From a checkpoint of a small mixture-of-experts model trained on Wikipedia.
Size: 9 layers, width 160, vocabulary 7755, 11.4M parameters.
Training: a variant of SOAP for the experts, 454M tokens, 6922 steps.
Below are experts of layer 3 (counted from 0) of a mixture-of-experts language model. Rows are named router (the router's row for the expert), up (a neuron's input weights, with its number), down (a neuron's output weights, with its number) and show model dimensions 0-159. Each number is 128 + 24 x the weight over its row's rms, rounded and kept within 0 to 255. Numbers have three digits each.
Before each expert's rows: "gets" lists some tokens that make up at least twice as much of what it gets as of all text. This comes from a sample of Wikipedia text that the model never trained on. Tokens count by the router's weight.

# expert 1
gets: "\n", " of", " in", " to", ".", " ("
router:108162121121127059126105114112111110125173130143100111209121096135129147121104143140116125131140120122149176159101148067145105104098104136121160133088122113120110149145073151094126119106141097126140129139095149138129107121144075111120145140161165161161126168144104136110130139132115117113114102126107101058129101081138143153124128161168164138132102102145103116155118098119146126184141124121098120111132098119147154105091153132108137132152144121113145094125142092147103129159131126
up6:115118124097120135120121147116151117152106134150106144144143101121144107175119150140125099126151143149090099142105081151145178104142147140155081082148126118087119134119104117097127153108106115129168151086117134104115121130139119154157143140123159114188136096147158144151155110123075120133155124160104118126125173158130099145125156073116117136126094134103103137158130107153137146187171145097154171132158155163183112116107121121097133160152107136126068097136101136141139120134110125
down6:128134163146142093137144095131112138126141158121148108121108165148124129221144176126131158121097158127175141110112136148128095142103119098171143147123145113122154111137113132119129171096125128097117112150072149128083150099121141152131164129143146097117099127128131107136122161191160108108112109141092150097133124122154136130129140101126102132179132143108114109120131142129115141158140112121166096146185099154102142125092149129142156153124132181119142074100157145123144120112107175
up7:130081111108107152126123120139143122124131139151104139101123134172143095127157126138185161172117105149106141134138088156185135106115138079127155154081124107134137164111082172138100100139117177125118163138138113115132154152140116081094148146140142097156133122078135091171119116121134111126118115141175120160123110163145155134104138122121108099150120127149119100146126135154158109073127107090135104113175129122145134148142138153107106129155154148136183188126136101143119137113103103
down7:127118143145095126170138098114135138159106094105144128119121110093156098144144166093127097105149139111163114108109168119074125131109140125146119118112134130114118051131097114110151164145164106131123138144141127144102127125111105110153156146134128178095137116112111120128149151109152124132154114126157139124161153103092081119148103115126127155139135117140133112115143092117155086073180154135168179131091143143143146138125124126092138150092155094118123116114115104048144167140169110
up8:116139111134120146162139142120156102081145151141111107113125105169164102145172144086095096123164158147150127141146132093116106124085140102080129188104136120138123165122150119113098129134128126135164122094140101129083115115147094128105125130125098143087127102145144121134090144147141117146154119148124131152128109145151086103154099183109102108108099100119131141082160149113107129121127150115172162084120145114110079126172100156122095110129105118143108132141176151098126138089138172
down8:117168097091110106155096141169103123131161067140139160133127128140109146032130099111110141140126123137120102140125151111144123136106115124132151151117121132162130091088157174134149138160146152128104152103154108111168136130113155127155111121115105124110148177091142113136130090129081139118210084182129128143121160124127167147120132110142095117094164170117121117126121151118089153105115144128117129131080144122145080137128118148106149124126109097111118117120144134118120129146121108
up9:104129151081152107143140153139129118111146136138098146098142161109174135161101142148143132154112175141143133142102174148107149165150146135120132138097090129176160143122134112100095162171147135124113107092093144080099132116173179157126110125122107136138128152115154121188090192148155107151121103105141124123133139117131119147164111149115170137167160109171098132151153094131144106178125126151162162120125120133148132109119143134089134104109144119151093113136143105131102157135098125
down9:125115117101166112137163164133136153134112110134085145086154154128148120121128100134126127145188110153105137167127143099131151099139183150118121128088125128110133139097132159130127147159130095154114117097187089147130093136143109126158117148103127077104111134107106127102108138124134140121119146121149126138179112162116142136109116107184098121080154139142109118182115146104147112154162116129153128138142111146093147136184125141137138128140137121130190151112047108125166124153151140

# expert 2
gets: ".", "–", "-", " C", " \"", " S"
router:095169154124103101140102120125151153114087137147114149150132068118114084107102127120116125152106100143144109165124166091145127109122127112078144125130110084110134107103125137118105071156139117153140123128109158134103142071163154152126120131094152129124149141116110158105165165096129067115084098115099135109155105093114160125127129151182125105156142142164117136152150119135130135136110106121109137134074111095129144181116136135108137082134122156130130084156148099108089136120126116
up0:105088121132141153127089131122128137141101144165134117078144124151102107120115095151145165121124087165099099145151109130089156089095136128142129078128128159132127142143092117138141106131153128140120141078137133134150116118107120128142102149133117107144142100097114123125121125138140080155092143090123118138106174187114118134122100170137153159128152149169116112119094112151089085140151113124134135152108041127117148163100136088120114117132116154114165117151136106133078120075158102
down0:126098121135126119136138159100171134118141176144152138086143095071105118133114125125159124096160107100128091142139180145130162142146135154160129151140126145153092128122143129152100139066147145094135130143125117131070159150139131140157084137090105127151128122108132159108147127140149132101121118135129151072140185097151178132115125143146156162112185134097102158129107112112149146180171125135155110128132121114102134151134158149141106103147166137119119113086161140150095110102136140
up1:155122129108091122113141126149139126123088093184148099139102123131110131108145127086115129146114071152150131103090125144127138134129138129155147115126125154138137118132095130141105145137100128111153133117114149100153132155061119105098116127123130100149121133123103093124147134094128099110104146110134101169141116064151152156118076091166099180115109113137134134110099142146158130143105126127134180123122117113135120161125168123135156137106132159125170099138094103044152096186128100
down1:117113114171125144117150166117143190126104120137097124160088112182135131155140148101129114124099149124179110133126146152111114161170100116144139125100142132136132153092121117101159142082155103091124139122142136152098078124145115110098152149119135124175118121153173132152146119183139123128096094104112132141164109121138111143135122144108061160162126145121105064145084154105159102119120118167143146126116152104112121108113121162106124154139132125158150126079093097107107110142118133
up2:101072125092152106124111096156119100123112138154149146095057152072138130130137125135163120138164139152108106096114115077143119097114123202121128124122125144151128130077157146105137156116156117132101127149056164135159127104116111172148110156082093167089121144138118107113150141109108100139118162129158127129141142121116155118194141132119136147173095148148132137119131128111138125150135136130105126123109135123142132139133154109119119127128140132151129141117154126184135080124087102
down2:122152130159083150133117125119124094073130113106103119109119133096141107172108154113199143113088146155156138147147081202153143147133131094141147134158118159134112113120093158134134127151143122116166085142140095156120157105159121113128130095156112138156099111147137104176103090180126116123092104147133061106126135125110171099147137108145102118189137150110136149128117144157147143128093148152111129119127165113096134150102142111098108133115147117120140135106144113131126153131146113
up3:118111100128146134077130133092111110134125112125168154110174122157102111083085140107142162150146147177068113095118171118119137128119143105089096147124106137098139141108132149139155082151146140099164081122100054133136132159122119118104107139132132108133141158143136136157136116142160137132159145185105128148171138139099125157134166125174160148099109158149100123098166109128104145169115117113140126167116166150124132141120107151125146125123172108145109132146141149130127141131129078
down3:121166140091102115086126115144136107110126146140154146154134118079085134116167118154097135129126135133117150139121108128131141131140146070124131103115148134158103141140123134123088138127155126115122147182121101146135100114138129088140103114171114176141107129109120096134145110119129143075122105126140107114116126123132116143093074133122135115130133154133153221132138119139113134150149172149105159112144121138145123121119119108114093104100069160159093162139174085109178147060131141

# expert 5
gets: " |", ",", " and", ".", ")", ";"
router:102104143120083129132114148139152101102158113187147130115144119116129100101128145123133141146148135149152174116117156108126139102101125122136135139094125127123166132075133162117144115113119141151136078100131098099125124087142097138187121116133156138141175126153115088145113123110136095118134150123120104108068109149158149120124116137139103112128144113094090113079149093079114123174150189090080140132075107126145103139138122129116147158119114126137175149159136085160109140098131102
up0:078144134118138128141117138138093146109121141171155166139115176121122122121171061111116123138107123136115128077097103139114165102135108144170106126108188124144102112112139086075139124170113130204099104132146143160118124167145102132149100141126117122112142118105148140105162125104105124143135121150130146152144124097112132137124162146126142115082156138181130142106090118131132141118114161123089131098153152121134111104123143156073109139106114137128175121125105152185098126140150127
down0:145100111174119108096194154132150103128162131126133103119110092132127123125086150127117117113155147100161132151119102103132129110120123106134133154152092143115115100108155146167138132109155124093153171124092120100114121109128161137135161082082152142171108141147116159136093122160153143097115117124093124140107116124181125138147116127104126117190135129118150111091134137138135124171126133128110130125107116112115150110111151081191145067103140161173081157145147117093140157135099107
up1:129089127100152145166136118099106121134152119143065121117122173162112125180150137121104140147147071123156110130125094080121149132124129135137124131126121135139169128123140132128103158141111108117133150135102103101130137148148092155083163140163186162166094122130148152107150142121147114109124153142131120142103099129151085128082113115119110115148118082138152139125099136100129104115102160121139183083159110089159120104136177128125089186152153136124129154140136141168160136105097122
down1:122150119126132146122152106128159098101104119153115205126085146146130118133139121133107093087151088065141154159128145122152087120142122126097121146126122127129082141157155132135150146111125089128141144090152148126132135139146131105086129096116092134084164142114100125146139131132138118130126143120156135155150093145168150129161136115152108126148050172165130099125097124144133099105130136153150101151113183169149112127149173134166156088119121119157146101131144123086146105149147142
up2:105162158141121105131156163086134129103104134124084120151136113152123113116153131134147106139149096085103107140094124123139125167137104114138132138140125097188119129169132164097153145117166142126091128098111106106166082137178090159142154137161133147081133172100134120139117127085138095128111144138152115104065135125151132099120122148125144105085162100169140120147118130164138132141102130149128159092133124062140145085103106134131115128083132131144171139161126154154119139106118107
down2:115128133127135157147111160166115173151129136088087127124122158105183128096155155077100067122130112123122141118083171139115147140099109156119101184114135190127130144128135127108137119148156138130142107124162121119110093116152104106114141140093149096117118141108091139111133136108141150092151154132136169144142128136087111116163117101132145137157147124102101116104132148110120139121121111136116068131114203168095097122147118152081124137162104133133155136125114140116179134089141120
up3:115135130160109138146132103116168162107133143140138135151141118112132144098142156108165137161150117156131172103131118104129117146105138112144133150110134145105107164125122124161124099146085143151110135152109095115168124147110154138137091125142125163114164109108139111095118128118105148091106155105204145134071109119124166119107100095117130099150111151141134086132169149145153151122131118098105174094170171097109184114155137125137079129126071166107135144105140127169135148090138105
down3:154133112134151147100089114138102119166147125140100146146136124127129141119101116142165128100106121136156123092148125135135129120130134122104096134133147090124182119086122180105126157150141161133088113146134120113108114105103116124172153156118125128120133164097152094153162133121113122095177079119150135117142154138113112124123081177102141139127096132092082129209086085128122130104128129120122108169111128144100164136174153108159164102105130142103085157101091159131097113144122122

# expert 0
gets: " the", " a", "|", "-", " The", "'s"
router:104146104092102124100086136137100091120116154156111147097137137126152151107160122153107139133103122148130120136094159144142096135132106100103148077093100140098161135117119080103152123127115148127120168132090092140149154154119111161162131143125143117099147112115102120167155113079151129108166149161135118099124142142128146133093141128129100162143111162139117155127174117101140141117095168128090158150133120087148108167102152172141110129111079138128127121170090093169135152143163082
up6:145157143108102093076103130149158164119140121150116135136139153101181118168156134132174127128073162148149152142119152111137124144114142172165130088132100104134125144144095141097123156144116080099101123106122099142155136134155127124136129156135151137148118074157123111135128141134142125145128116149102141093101135140169087160186132132177127096146139136117149161162146096078165129117148098130091157146104114120099147130116156133106118114102142101117124147165121155109167110156087163
down6:106082108113130097101101113113140094147140163158140150134133128128107129184088130157127107137107111098149137163113099122152137151115160123138154091145115099146118131148120118120116162128173127128072094122115111119127137115119152186169134104128113080113112123155086145131162138098126111130102080156125162134181151123145139138088096131169133128133108095119096135152151132115163093112113141126121129127140158110120142098129100163154093128204117122171108147138117157107134129118084169
up7:117131104084103138124156121142134111116124145126160135138115094132178105152141159149084140120129131121111129120191183099111120164098127113115136160174127161097115129079118142125064122120107167156161135120132135114111136147151103109123122133144117115105141151157145100092114161107112144111196116123147156131156143110140144070120157112139080091101111152087107133135118116166147139096146129126157136142116167172118148106113113136100167131146096135113120108129107113142099091090161113
down7:141132117129129110114110075155132130132128146112100134085147128131155140143151132092117118140109151122087177098124125130108177115152107111116123104136126108166131139203136120133174119131144144104133168109129118123133135155109095162081152150131092150132100142144161127139136172148086118109154128152152142115113152175131115126180169106147145148147164200139137095102104125132131124125132132119129108058132106078172142142086119163137109106145110120138147141140104094124129122100105102
up8:153175117126127141136123139112153145143114163119126128163078144108167099099128066076145157089148113173169118109161083161151111153118116114116143141096126141165133171130149127132141109125144136146168181096120182172128143133122113104126125108100143170086084112171107105116136109104113148133125109113161118162137128165145101123148132118168124146157104133115132113136141110142124126164084154131119154110149126138157142113127103110141115072134117133143157149130112081135093122100135152
down8:103130136153098170097135059158107116138180125164168122138104113132109093131156148134165137171197105137141118114127123102158117133105150094140106141151113138088128106121126153107111139107111103139108154134135073150108121146108123161152127098113109077130146120141124115092153139119166117109130111143118109096134129141136142155076109149151147100100123086168138154092141137091097091158117120145116123122122139129096134150164132112151172123134163126119112158126106139069130082151138126
up9:104143099141133056128098136153126146116156166106143146128118127138117139091096096127109122154080119089123178125083120126112130148131095145084157134122129098133122133099143122119116173108122135139120151131122083130147142178108116127168137114121130138095168127117182136126126151109103103123166125130105123102137122133127082110115150134123156108158097128188147125161132159098120172147111170138073141154104117139135119094118094161118096129131197104149163127161138146101141121148149128
down9:163130070068126133106121126158137147113129146110061135139118160115177124134126078110162136116193139145127147140139127086137111158115164151114096143137152095154137139162111139152127121129138131122143136154071116114108127128122165145097092142165119138082130139099135085133145120121143157149110151134113141127143115143137134138165102128178154144102122136105113175129108106097070125111153125100121154116123131078108159157128166135130092115137123138082125174139127133140155144087112131